Below are experts of layer 2 (counted from 0) of a mixture-of-experts language model. Rows are named router (the router's row for the expert), gate (a neuron's input weights, with its number), up (a neuron's input weights, with its number) and show model dimensions 48-95. Each number is 128 + 24 x the weight over its row's rms, rounded and kept within 0 to 255. Numbers have three digits each.
After each expert's rows: "mostly gets" lists some tokens that are sent to it at least half of the time. This comes from a sample of Wikipedia text that the model never trained on.

# expert 97
router:168133156107144179158139137100136150117076109080114137133129097130103129127157135122166121114112108131139102125116162134139113168126151120132103
gate0:149141170161141136119102113090141140142118119146152131105075159134140115120147157145100155133139186153135131122131147115110086120100122131123139
up0:174120160108119125138096109112127142100103160116193147110081137143164126106138141160126122121143123128150131096137150130095105158084122117093130
gate1:104163158119152108098164137134087086119150143173095168145153141114120097176130113122121100113113127102133114141113101160132113147152107172152170
up1:126071159101092132134147110116083100141128104127138102164116123124146113129150149099122124111155137150143116145124130147136087125091113133123143
gate2:166083166130123119102101121106144148123102158125153108136152125168105150121148139141136158112161151113145123118147095150096122133083144113134119
up2:105144068134085108116158148107117122129151119128125157125126124122090150155085132159125094115101119113109110185123124118144157106167139125105118
gate3:142117124108111135146099110080138086121171162113134157095147146143105128090131155101104128131159118150112091117106122116169110144162118159137175
up3:122167146146152138111138133184138158144097095140120112127088133107160130158125093154156136126087136113127159126144163136098138115106133097117097
gate4:151113117131143142143162125144124079143151101107137107103134132118110135122105115105106095084144140127148140158106170205158130114193141151131138
up4:094096139122143111081131115116110114100148172163145135147130186131157099132169111103143085132119138151126158077156101109109144097096103113151166
gate5:112101160121134106128129087098077110150086174152096161139132129129110084148117099083136083125122161079132127093102153149130088140142140152154159
up5:132089151113139173114135102134104128114126119090151088113170172105178118098156169117088126096129146140142145170154124151183158095127121155122128
gate6:141156143119160147145137105124112147109119103120089125167158101129161114123163133102156139122106137143092115130091148090136106147128107079180101
up6:117101118137103098097121148135131124159151165137163129094108163121102149134086105151099109117144128122149132144147121164120153122115134172069159
gate7:150148103102135146131155133101121139136134114121141169089090112131121179093118119133119155083122100105111085093103170113156127148163065140116098
up7:151150085076130180146142111104151131115090103061140137139142136118151171095122160104109152090114144118122136163147114113176161133137098139119092
gate8:117161131132129132135096133108130141132134129119096125151146112142112135125146129113141142160097146175062143119114137073143094076149123097195144
up8:131127128155139132126083094114109108155144140138093123123167121125129152161160100081129161156136122128114145120120116096148118097181151120187124
gate9:083110131093125131137182146084115123092118170176109098175154153131161142136114141107158093130122156123128129107116105145118104151089107136119109
up9:132126128112081122152149197132110092115142127146152121131078123133129130114131135141137116126161133124159104065099162125103101146119097103125174
gate10:127131134131129130118169172098075117117142113123142105153116125104121119137152106139142079093134142127107121150118136121120128078118110131109208
up10:064115139123126144134125127139102090131165144163082125118137133124133106138164151103118114105160127123111109055064152156142105127150140133142179
gate11:143062130138107132106134143100128151141114115146157102109131112160158145140107152146129164147150120157137114086137091087090160148091151110126115
up11:139065131132105122103135137095132153146114119156153100101129113150160148130101154151125172147150117151153110095124101085099168153088158119133110
gate12:144129134122109109092097156079115136098157126150113132101114129153096145098114175105145120130111116101145069142130139146107088152115137130098127
up12:133127123121163161150165140148138113161103170127119074122122124103149120143134066122122140162102106141150175119092145132160115125156111109132139
gate13:105133112150174157136134127138168129156118104150102110110120138147117151163092149102116156154120176131127196158113129161167110123127150139140132
up13:116121146108139157149125145132138110194100135132081110117113130114113131154133158119130124136129137123115143156084137185151103182139161122151121
gate14:109065129094135117157148152112100125157107124166130081138125121129149157136117126120132149163127128152102155099108095121108117134093134137105116
up14:111132111118132140128149132149146166150109144124097132125128094174113166155119123146144131139119096148154121143108090130063134177103157117150089
mostly gets: "% |", "ock", " | D", " | B", " all", "013"

# expert 67
router:163136108124149156123116106116119146160131166135120123122096140116129121120116122102139146133154102112152151147133142137097153178134115132144158
gate0:117131156085154099104173125129124156105094131171139086127123106140130094137120137133159114095137118124118100129122121134123124119127145102106141
up0:085115115120133109125154103076155109122084144180126130103101097146142125105107140102148136153161154126116104143133167122078112179127121120138128
gate1:102094105130104141102152145167100104154105141133118164117110066152128121164149155158116117139154161118150122150112143127098163135145137112164145
up1:149164108130131113106149152162122108114118146157154156086128048148088119148148164108148109109126091104122134123090148152118141155087073098124067
gate2:154115142108122122099139133109124120096138131090132136145142137100154114157103174138148153180113166142140115131163106131118150145154127127054120
up2:120112144151169155147127120142156131168139084103086091111149094140112129130134123111119175092153113112122164140093186112126106132135139149128135
gate3:170157079115130146148140136134118143114097162167126112145098170142126117129152122135068096165150125096168149137108142184113189119131148151162118
up3:098134118110109114133129157157109105149113119117163171126100107116137143169139143131129107072143144124134088110109133124057132173111100110111144
gate4:123168110116110060108088120086126179092144149155109129112083123111135128146079099141151153109131124142133084111114122113122097141152162132115109
up4:136130127116124144114131157118143135141088140128070121110117124172096088115127115115152111112191131117107149126107130097152160128145115110147126
gate5:118103142132099101132098127107088125134126142134124173118133152134105103126101134134137118121153105118136116092111114136133159173122103142100089
up5:138142108103079092146147158119122120168088141186121122128085093135139140058128132172097156119127090106104088131108138159113121158126138159132098
gate6:128129107155125109085080121141160128109149090142147151085139104120184144162113113126119176120109123138139096109105121126141112135116101082135115
up6:128131129143085107160112151103107094107138130099089163174105185122080145112142129105085110122128119110132103116164126137110100129144133199143127
gate7:139138122104110113085121184100111155100105137102099164145139164105125112153177130106128111121139186120108133147124128112155122121134131120139130
up7:109176137073076111124138195112164121124165132073128094174130152169126128102132141124119126139150125108108122140134158126104111142096081136158128
gate8:109158166135112136171092082118127109144172104177156153105109169118135131133132120109115095103105092129147092118111118136115117151166124135127129
up8:172094148184150187092152093107116114127138106138173136102144151111132140169170108123139145106135131127126134098144112101102124121171117134143152
gate9:148109147145105177084155115074082127133138127124111123131119153167126168149185117132142124116138187105104108109145076112136165146089125110150165
up9:111179152105127164107128125110115112132135101147087119147165097126151132160126109111127120091141156138130167155122110116181118108098145107157157
gate10:131116158137150157121118139159126121123167112119130114099075180163130136132180149145114099169148128125114133072120163118125087077123132108173150
up10:120123132183166140097128157123131105143110147112138077112131096146166106088156164183154077148135156116125149132113155127126132113091108137157143
gate11:130169120140127124165110132116165091073124138133106159138114091132110119159093108105093155139146078141169114184107165100127105143131138055132157
up11:145164129129114138160100132147118131101134148142137143165132106136112105156114098075100086148159086134155138180090119116126149144105124091134152
gate12:117177123117123131116152101135150125112112128147173165082113108102129106161166117129132146123121105118134138146095156098108097130121110130126127
up12:112146079118142103136144140142128124110088143152161130106117080103133144126110142177122129092075094114110138141105113128090121143129122190123140
gate13:132140135171131113121122117135153138164167101132144123092113097117152177115198144162132128128164146103154131125107151131109107107169118149121145
up13:081109143091168141127167100099116116132062140127110117128148152208083122108142134113169129167115147133148134100127106124068122111107138099165152
gate14:107133141089105132099111124099126166115062104109156133154144153138149105147137162124173093136154169162076123124134132123142128094128160129132121
up14:138117144111152132160137107152090142134139097124088114116154130091112132158158091162116131122074110128171149169140083154130100137123141174103139
mostly gets: "ate", "ance", " also", " City", "ara", "ley"

# expert 86
router:081133153143136091161151112107119117157084109141113146098173098133094158144143152103135096127117118086134112074120145155099164133131104130127113
gate0:102116131115112128083125106112122146119130089136115119144119149139115153084143103168145158126121125123173108136137110137109115122137136119151123
up0:117131137136150106147116102135127126101131145123141156125112117144124078138120131081100082136117096128120108144119134143135180130108140104111188
gate1:103169127114116141091142099092117125137120136131087124190162160186101120121142108121158113128159130102097119150097119116104135134131116100134156
up1:156140102113087133089127087119094122161114126123124124120143161127111112120156131148152141105212093110104117142114157137116164160156068111106146
gate2:147079113160146142164146156114092086134110147088103097114167123173145103135117109054116087084134141102137109130156139102172151141147180106114106
up2:119085121147125135191131154124093096108112140135158101146148109191144102141139118056113075115112104109138108104176102121138112153103158138108108
gate3:122148141175103091112128167148158134119164122173132118156114135139146104140120144178100151120142163187132118132107104123121097099131159150158117
up3:092156122124150080110128116162123106148126105119162121087095108095128152108125116110100103091113138111139122136123175164114130161139139145112163
gate4:135141182143135136116112121112173119111175145149111145128111122120136128138163121110099107138149122143134128132090111132147132149167197150166110
up4:132113129140145140107138122116140128167147115130090118128093134176125153110156145165136143128091119167102185123121141089109115102116102080152154
gate5:162090138125086149115141122150133133143142136141118127124102110139167119166099152129142102095161145097145126123111152094142092147099130100183124
up5:102145139121142103128148158130154154112116097139122149092127139116108131135137156146108152117087138132139142135129157099101091116080127163128125
gate6:148120101138117130091143142084139163119142137129088098179097104146136127083112123182160106144114159139069117113102113114121139138100108073174161
up6:104172178093147151137121119161166139126145130112113126145147114151110139144149157089115147153146104157104163129144130102098123122144198109167089
gate7:163106122106075121110151145157136131149101150160143116117152121128142136125125090147152118145160091080134118137112124132116136121116117132122094
up7:136145130113096148133099123147151114138139130121154135101122136124147148111164130056119136145139124132168172110148112132136108149108133130121129
gate8:102129139135155106140160151128120153122131112115073127157154164123110134138148152119099158144116158152108176120111107085124120100071121146115156
up8:104130141128145108152147147120110168132121120129091140159160162141104132131154158113089138144123152127119158117104106076125137092067117146107154
gate9:158151157121088119168067111147107102113104142159156147092145172110175119154145093093139119099172110110162102097125103121137115151152128150137137
up9:108134105112182132072117138106106137182140141122098126156093088145086120103118164164100119153125153136081150169107166128110144118111120111138140
gate10:090128100106154127146158130088145151136124124148104128086119136109135126144138184136121134140128110133093140111094102150130138096143139129146143
up10:154139120159092142102096141165106104119131122111142128172146111149127127113118060119114124104144149127175121130168149114116127150134128144109150
gate11:130124135144130095102099128137103137136154127202090134151101113116109101148122062123112141127101146125130124123094105102128121134134173176140161
up11:090131100117101091130150147095120125153150140135088088169145121134113114156121097128151107172137179141098101133115055106117128120142142134123165
gate12:137147129131144112152129146105109128112116105122076112133130171140156123152141126131156136145132129146068129102136126129118104078155138117163122
up12:150152143116146110137140151127096137138114098127081109137149151140131147159147119126199123140134143165065133097155120130118121100133138108145134
gate13:155148116126160170143135148120117113071117183083124128113122155136140128118115142146167130118151131161108139127124102130143140114108100071136132
up13:115129139184140094141138106137185137137171095149144098156156126149101129156146097120134178152103116147093132132137091122127124116128163150138170
gate14:176112104146126120133146136110074113090112145128127114146143130154153079127088146153152125108148129100126104137175085086148166135126122134102103
up14:127179103148133105110114135153142142100161109098177138158152182134122142105133140165139160134130138159133104124160138107121094115116107106129111
mostly gets: "d", "D", " D", " Sh", "ish", " after"

# expert 85
router:103141111130133121148120147115088159134119129124174134087114090153062147112144182137162110137125085129139118085096134148123147137136119149135128
gate0:110156131104172134160151125098099166150130119121093127132116117133124095089112152111139168131163140138106180142100120154128114136094136134137109
up0:148103155133113150101114143190111109137122157145171105129136156153096125132149105176088103126104085117143113119123141123135113148117148107111087
gate1:143105176141140149105125128145126118163133104124127113139153156088123108140109157105138139114145106128130161129123130136181128193133182152125072
up1:104161106149138094118105095144125154146094104103129147133116151142133180124125080109143152126098123110105117146133130108094092114160158168125125
gate2:100146107110092110159157175090115123136162150146141128098092088112122114140130123144120133157149112138161077140113140145115108149123083126120148
up2:117147121145174106144177168105130082134161138156178079118105091146118107160159162142129095109153120142112125143064150128152112135152100114088137
gate3:141070119160097134142129153106123125128107152152133124145129138140139115110118120157136104111103126116172062129147075101068125145142062108145133
up3:161129183178129157144123100167111112125130135126115096116160152137135097147152121140142116128123100087155125173121130154134152108099165139150156
gate4:127109134171124131130089112169100159106102094147124148129126142125137122192167112136126137153134099138152097127136080100084141142118113120138137
up4:127138124134165123123063094155112153138142127125129151160210107101123103130125119087101145135128130132108167180144111154123131125102149139098133
gate5:128089106115148109135139139113108126186120109126106115127106122117138105126078116155134154076177159131133144127126120171129146180163156144153151
up5:122149133130135125190148136108110161102137162128109111108134139130110135148116206101164085131171171094100146145119079100137136128140129130150131
gate6:116147102104142103107136143112166154133132112138131112111073137136119130102115153089162118089086125120151103076122143130123113108126081154132134
up6:136133103143113132130097194127122120145160146110134110114092151108149135085121139169110100088090129137121142100122164131121108148144087149148139
gate7:127105148139130133139064125177096129152158107164117117105125127124139104130146106140121177124137123131133110121142134166115125140117172144137152
up7:113098101085124116120143128079103130140071108128141159125108103129119124115085149128072104134096154124160112124123157147129156181151115159133072
gate8:136158158110113098133137160145132102112161128147125088097096126148121103137134152103106137120083104142095150104097168158185131148103108125144136
up8:128080120162140131127093100178117121140100131149153153136177141126120148124155089157118119138159103086148150142154106094095157118144175140082149
gate9:108155124133074134130107143134091153115179159168103120143129175131109144157121157145176159166126110118110134122125074112096116054130143129132147
up9:122125090134092134072096143124124168115124144133118125126171147112132151148133160154164123125128103134079154091143119132136137096146106152124127
gate10:160112144169136102073156137145116157091158140127151127141111105144160061146117126151112091117138110139112085117115069136108135135077094142111144
up10:115128090098153162176094092110131121152084110157094120118127142104097155139135131099135162149112131106164141174134174127131156146168173160146134
gate11:154186177123096155117115130090102118119126160131121115165141153127117117115114141082139139103087157116129167158118141089155133129100140097110108
up11:089148107122116102143118146179139138153137098134124131114092140155141124096164139127114104143096080113145119090129169161110097138142127145173168
gate12:154115126078137124095119099095100176067119163089142170127104098117111135164115124125136178162154135160116114115131125111124131168091139124085139
up12:110134094159117152161127155168187105208150100147113119137156146103166107105101113136102113094138120126141107118154117098127131109140100145150118
gate13:115122143118104149092151143092128149154172091140132149092137124111130114136129153157111132103119130120108144118130167105131134149084118139129096
up13:100121125095111119074170122078126165119164130163111153083137106096150122158099174164122142108104125109135128127119142120167145137077126139101138
gate14:142161123136123114069130144153165129130122120083124126120116135137143129116156099089130133070155107126124140101129156116117128161143094127138108
up14:135051140141105128149165145108099125121130134167142116148101112113120124125102132170133092146135143160118101098126116146178159118115145114125146
mostly gets: "°", " October ", "ied", " December ", " own", "017"

# expert 62
router:130122112123172138137145144098125144138103113105156151119087121113128157142113124125131082110099100083112134138158180110155169105118104111123144
gate0:128128136066113132096117157110132121145156122114134138095111113124114152156128079103131147119127153130102147118127134135080081141082099091139128
up0:113162136110112099147079089133172151152147147130157124105110067151126152156145123095143141081167133102114145123114115130120084160161130102151141
gate1:143155147095109167163150121092143109147150113143128124123094116104073136108114177105124143087129114126103138138124155156169155164177128143123141
up1:113141112139133108137111162162149134079149154125142102130119137166150129101139116148144123128110146130138157110130146093091101121116114102134184
gate2:103123155138123110121120107130125136116156111125107120146170164163117104091138116132101148148154141124165136082104096161093100129181148129150139
up2:107133117132145144097177152158108128155135133143095136129084134079153109160107143142121121087153140125150104176098131117128114113150155132136106
gate3:121145059126120068146110133108169133126146111132198135124128124101118153111111098117122114110117116124115128100128134129089130144160110176129165
up3:148125135133124154179071131145114133155125085146144097117135130137149123101136139109127131116113153116100126109151083103112122092107150137127104
gate4:107109108166143063112142146126169118126128098133112110138160165124168124116099148121117102142147107105136130106149096121109129081146115148164173
up4:121117137103114168116157149116118128138131152100121083120112198106159098122107166136139102124150134136113171136142078110113134106090136106123068
gate5:127161119144153165075121144162136107141100108138061140122134123116138107127118108126120172123142158121146128158086140171149147097156157160143117
up5:116093168136102133133131129131133125078194150118129101139135134120130128152150122128146115162165123184140135124126104104141100113122125060142104
gate6:162158102121096140170115129198175134130152098113118123129111122155117143125111110130160138096168121156100144117116109146113133148139104108101074
up6:126110144105145110153142145102096138163092164116143110160155164129138137104142127103129118139130148123160190099160116126115102133133145115135102
gate7:133128135159104102094104146134172086100132119126128146148144122185114133159096122097134112121132103130137129139129135152118144153100158157162090
up7:108127119136110140119106149142182088111132115114138122132133116173124109137098151113143114109136097143100177162134146158119143139083151140162109
gate8:121176106093143115134183138118132135113132096111147111158119138128090141108138147109165137153143130150093113135110142072131158145115072097096096
up8:152118137112170168153114143146117092152153145182113130188172135159132096135134119150129146170098128142124186101146114121126118123090153131086119
gate9:129145100119160136097124135141145124118097138115141152110109155120139104092130120155150127144116095126124144141137150107113109059063074122103166
up9:128133088118141138105103135143170136104103126107135142124119156128142104107136137131148131155114091125093144129167143112109123076067090101100163
gate10:124114140121153146074121169140152095167137119177112149151122157114125114158126110171145128158117139165092087123069123123107115087121166119158082
up10:160112144129135142092134158132143118122115115153167142139114130136150142114115126131179119106101124183157074103110109117129080159128147100146105
gate11:115146124154068128162154130115145146096102131093128107118101141175149160087093138144093135109108133087149130127116156172099123142153134153160140
up11:135130160142112142150104105146114129085111147149122127138194089190105110114123156093116152146144132162139129091125115149141120170110145150129166
gate12:150094141119093150124125090145111140153146124148120125141115114111111129114120146136123157118153137169090131079119122171116088178121177132134163
up12:133187148136110156150116107128134122174163113160138125097109107105150127116117146148108154138138160154163122126098119154142113136160127160165132
gate13:130169148109121107121089128096108139139106129133154130118084120146108150076098147095160151066125117114120101102140135170102102180163088173125134
up13:163128077130116138152127154139086127157133130132112137124141126124122094145115119160090093160134097116161106148114102131110140107092146151147121
gate14:145100119122120154090123106113086130139110107132168128062120105133119111142135123169100151092089074102167088146111148133117152123129124151115108
up14:111154133111133097146125159133179119131147177111083131161119157115138135109099144097145123124172161157071181100150107099126097123133148134132150
mostly gets: "000", "013", "016", "008", "023", "021"

# expert 77
router:095129154102111118164113125113152055181111130130145119121119141160130140128142122134093130143132144100101106102137151133147121081097145141111113
gate0:124153110153119126117136099104122146147137142130170087089087114106137167077139109174117074145110130112104139103100154129103153123150080111137134
up0:142177149122136112121131115135142126131086136140146157104095123120119145134114095134110127103071132108137145132086142143090077169107101125142133
gate1:131121107113105140122076151121106124111151187124142149161152139164133113123172138080161092130166130143122096125143127105142123082084111112102188
up1:136135121124111109126103112081142102111141146130158141079092110127136146119155147120180132142136133147058074111127155073125115121088084108121151
gate2:163146148121084172118138136127148120097154153107148182120117153135122122158122159166157129079157144153123098107122081124131099102098107152089182
up2:092117119140162100150092108157110126175105099167106094150150112118131125119180086076103129185114112090144148155136157145127151123131172133158093
gate3:146148171140160127135130095134147127134148079123128106145106120119112126112151138136099123175126091125112081128120135174103097103117143142146123
up3:148103127141133120115126099145126146131141088113196065151117111135162108119121088160131132178157111165131108078121135139123144097146139077141117
gate4:115151121130091156149115120095148114104131153129109113165090146130147124137117131112155132119120099137116163092105164183128138102169178117170127
up4:138117124179123104133109155175147128130110091133112115102133101116083141136140130144082142135078128140139121149146155111131088169105122098153171
gate5:115159067118119147114111138096189148112123130117162114084062117125148142111077132148129132115063122162100142101156150122110133132145091094132151
up5:155111135138114131150120138141113112140145129103160118145127115096156089158147129138121129124138145156140126163122145092137137118122165137101158
gate6:131109125139125198135114123123117100131101126133133126118138126153105152152156187093138158125146135132084102116095157119143113137114136167146148
up6:141120170148110148113102066164146098125133123141140086095180130146137128145163130110129142183125151129119082148116110137161105115148166113100125
gate7:139155107140132106102088170153136153098150114081123098137143094160134156131128115108128155144127129129082152116180117126162124132178112101151107
up7:151095121121093139101103133108150129101132174124126097122133099178141170123123124077132183096144125099123125112139118123147141143140100115163118
gate8:124123125124131090111176105098108133084154120098160121152112140154139161123074125094104102124160139099125094156121141135122133135158135149133107
up8:143077133145137134100087139152122137151145133118135153138177117108128116123165133166129106117129127151113130107174110044132165096109150099104135
gate9:101098163145119130119128125155170132136109105151128075145111132161138071120123149131100156175153108113098170117131131130139128108073153116150069
up9:137134123117155105162134099110147107120135086143139150099137164098156148091143175100133154129127117144155114141112097197109134150151119198136096
gate10:100094130179128122113104146117091175155148091138116118154121096115123079171139126117122101102152145150110098118133124082141130107107176105154177
up10:150096177093103163176118109127062120133135122125161116189107110130162107114119144113081124178153097139107122111084133113136143125129091137121083
gate11:159095165137102133122118121126135120131186119110118104143090126144109088123109140167118135135145119116085104119114136142148136143097115128097104
up11:077158112127158088134150130148134159142076145126153151095166123120121167125121117096132113107112157139158160135123124100119119122168131123125139
gate12:174159147106094187127106126135157105110133139105149155150168172159136077156116115133145143110115144140148144107140086151142108106106159139098161
up12:092100112138146065118105111130102130135123111156120131100105098116133173112169134153114129137139119117109109135129184101103152139156107116161091
gate13:150142157126115113126106112096085112142131144132116118122123128112130142108118156153089110131166162119108115132096176089130118153155153154167088
up13:132147089123091137141115130117175151100119104091135118103111102149158167141140092112122158120096113102151117146128153105083099080174108138107155
gate14:088170166133100139164103084132152125097115122125134158082085140089097156125143143124157139157106139111125137136130128173148077136119081133133112
up14:132120074114151091105123144098080124140115128126129076165138129155146120104126118158104111104148103111123174092137139117104173149108132108138125
mostly gets: " In", "H", " Th", "013", " She", "011"

# expert 108
router:160120148161128098149108113152098107130118150149109095127156180102092161105116124096132113145130114084171104175124153148149085153121122123171143
gate0:121106163135152151117135117107136126151103178150144079132144109136120092078120173133123100160146110112118132137117116133134133094126149099105070
up0:145173127122120138126112135133165154107167133102137113094089146091112143146115077120167132093112084108127136145125165099146124124168114150162133
gate1:123089105137146118088127124132145169160145111169145112110110132069122102171137134110142140152116143101096137134114132152147097129092165168145134
up1:117127099120153102119141131140155127175137125165115115112090122065145111182147125107152139148123129108097139152107155137128093135106162176141157
gate2:131109182098154114134145111165171123155134108173155115122086142140127124108110137094115154134103129162124119114106143105159147095125100071129105
up2:124105092155141141113134102169148138123138070120156149124111146090114122132120131172167164119156088146100093117119162165099105127129117096122131
gate3:141097109120156153156111135115134132127163142123126141143086085102137094145110106161092118129121112130157086155160120161149131148130162131105145
up3:150140133165139120133123107107099130171138133119075158140101093105131106184126126115115136110138115112140101158108124150136127166165158162133155
gate4:119142164083166152133123097122109195134151166094130144101145144149129165078120160119112129131126146094131131145102148102129136101137130113144090
up4:114124153107143149122140127161102132117142137116173174114122096129147136106102132135080141155098160134108103151121149107094120133131116139157153
gate5:123160090169072140128153138111139084081115095119097133145141116137156129138119104127170147140095117116102138145157136114137125121145124146129162
up5:154157145133129134144152100108105126137154170164091113133103123128097113159130106117159125189116121119163122149062080129151141110153158125155163
gate6:149132105149090140120113149115097101151111150152057113138098107128153111146146077135112139118132127123155174126101125139159158128147123135156148
up6:144107164136133154138114137184106108119118110146148158100137160144156118162134115081131077108164115111151119105155106089148142112142124132125114
gate7:154159072127068145134140133150116151146088138085111136095116122135154166108095130103128120109137143115135206114146162103150134151137131128139131
up7:108112102131113176128129105114119115132105115072150136079156123104175121143115148119147169127146161126128171112142148113138130130159157153152118
gate8:109166128139151125115103165136137087144125134123113101141114141168085134109166091158096135115093096127110128082085179156105100134129111122147150
up8:163152145130110134100132115117153112114191118150166105143090147101128152125158109137161132155102089145181142145132129136130092115149083118101111
gate9:120140136151120110092129069151143086099123140100138154126107132136151148155095076105127141115142123108150095153128143121141143072169093125148143
up9:105088129173177179109168121150117121139123124104131153119114129098163129139072112128100112091134118101121100183093123138144160123145102148150120
gate10:132130111138145158129144123141102094143149130163138099148112140146107136108158097130147097121151159147091143116113151123094124130151120145127159
up10:166140118130101120144126109162133110116118121119128152174118124117102105103158130176109106113115142123083165136139127161148135164123145185123152
gate11:124188125122140123124095163105145135141183105079115152163118127102111149076147124119156153139087135126136129145146142122130119109122113133104142
up11:106121131127143133174127131117156094090111116156124078116129124152172094142121177084134141146136174162122163115166135111129117088097122162142162
gate12:119138078120094103112117118155169125133121103138124126166184116099154129149097122098156168130135136113140132126142111132128143124151145165104099
up12:104145117123111096116180154135125110122159149129112128150154134129103141133109130142084118080187124114121135196125148125116127158131150135126139
gate13:135166123115149118150123153117109099133121106148130115124130079168142154117148105106084133114080119129135108121159144128119111123080105090146138
up13:142099139147101134133113165190138151125128138081120146153148123106153097171138130112176103145133134147106137133139114124121133176132157139113112
gate14:098092147131170149136133146062130111130115109150170103132092064134142129166141098105130107182151116124097101108118155136090146097114134111179182
up14:085127128135122182146150123110090118154115125136136101133115129126168128091101130088142124129150114129136104121140103145143109088158139133149120
mostly gets: " are", " all", "wood", " Sp", "are", "ma"

# expert 80
router:166137117096152131133100147165099166090111152165128089151116128107117116188109109078147149092129133099155088155149113101133164153128099166119114
gate0:150170119157115087142153128134117106141099128110132092121171160117124121145155083097118151091109104131153160169150146151167147091153144124138174
up0:112128119079187117120124137093136124113138141199092164099118118135118102116112156147125142131104111125117082123086113172109105166125124140141116
gate1:131119115167090095148122114125127095139130130148112125130083119082109163137115119130156164081154115114120091133090176106103143125187159155148135
up1:131171100110144113127116142148148138141139128116165146096092117098159168099127120139128138171130093116133067118121101132137101096123126113130139
gate2:161185158127091101122112114123117122171116150103111094134109075173088141132130112164143146148130150126095116143106145147148129091184147135149140
up2:143110129126107157172139142164134139128088105081133139154159113125143099139128160093123087130147195146097132119152108133107122140101139099123107
gate3:155175134108158137129126112117121112115114104121115159126085119103149123095168092108124161164150127111144082134151131144127117128109111170134139
up3:071137169084119107067135151114164100112162164138151124134103127158114144134164138143101115140097097127135102133177122135098098110161122120120097
gate4:156155181162097102156153158093130184145123145119113084143125116134131149147100101086113087096134092134169123171117106152149108130124109127153125
up4:112120158138137138107131098095126137142153101135142139112104118069117124134215109099130150136139123112132123161081145120137105147127139127147177
gate5:127168091106103082122184166119129124150088149120097139147117138164143111159121120138145108148142162080134130145122098145141133137149116145097136
up5:153177142075119121105162137087130139141140150124130082123130117181138171111128122132149148172126102115135134140106139110131123097153128072131150
gate6:126097119162120125134128092185117084165107098127116101141166126125112111130151142129128119110113162132127156137162135148118112172096116126099129
up6:124153077129096060149130179125115104128139143094154129134101109136124121140118098127128084139149118135107123147133144104137143158176104117120171
gate7:135093149131120108168148149072144139092142124089130094103126137148124141132097123132104153123119135116119125104159099113138116110130093158109101
up7:104119139165115074142114131095138127104124134107133145077091102137132128142116150145081170135105126107114115108164125141163143140148112158109129
gate8:138109158113121131158088118090146124136153133134083084138121113218079129116101095091080166129147110120111144136115129136142135123099117144134126
up8:127145126127099144103165127104133138129114133156119088154123097178108140131113079145120127121133123166148120145099117139124145114108165094138130
gate9:091179086119116111128122173139160112133165134157139116118106114124135070130142090151145091148135075145140124141099135131100107117156146106130168
up9:110194146093159182106135117119150115126151115107149154099104119109112148110128144119112166123105130138107118144131133147141103131132084121118137
gate10:108163107147119082180108177154124096144121126116177128098126083118167131138089121110114144135113102131124120122137134141093165175170119146110135
up10:111133133089131132132146133070159156114152095088101128113092144111127131094120158133095169162135111128111110141128142156152113129135157172135087
gate11:173112112113151090144150128132083143102084135091143140126151145102153135133148129106157136087145176099110106153160143122109160163100084130109130
up11:139144109157152058141152137101111132111112098137122166127124133112169122134139097123175146128105160134123105125136144141089126156106098125100179
gate12:152122127156143098104150171174158122123152170133165125143111131134191083150100111097114090130083113130084119121120087170110136131150154121099151
up12:106151140123143121105151124187161165121124125100115139112073150129121134109155134112096108111104187127101149172112122150139112139123146147113105
gate13:125148117145132167159115106143130150125129143146085188155136095103134099091114124104112102151116089137116111116109104125191151124134113159124135
up13:131137103154116177147118118162130138111127136138095169160127100121164113105093133111118105138130096128129124121107115127155134095121101157129121
gate14:119129152156122101141177187112117119141103142138071113125169114151179105146102135120120142130139135118136175133121142149159149168100160130104105
up14:163098129101145167140084078126118116107143117120165134124135128121128132117142127102168094129130157153106154121192127143108113095097115118113125
mostly gets: "ens", " | S", "ets", " they", "ite", ", S"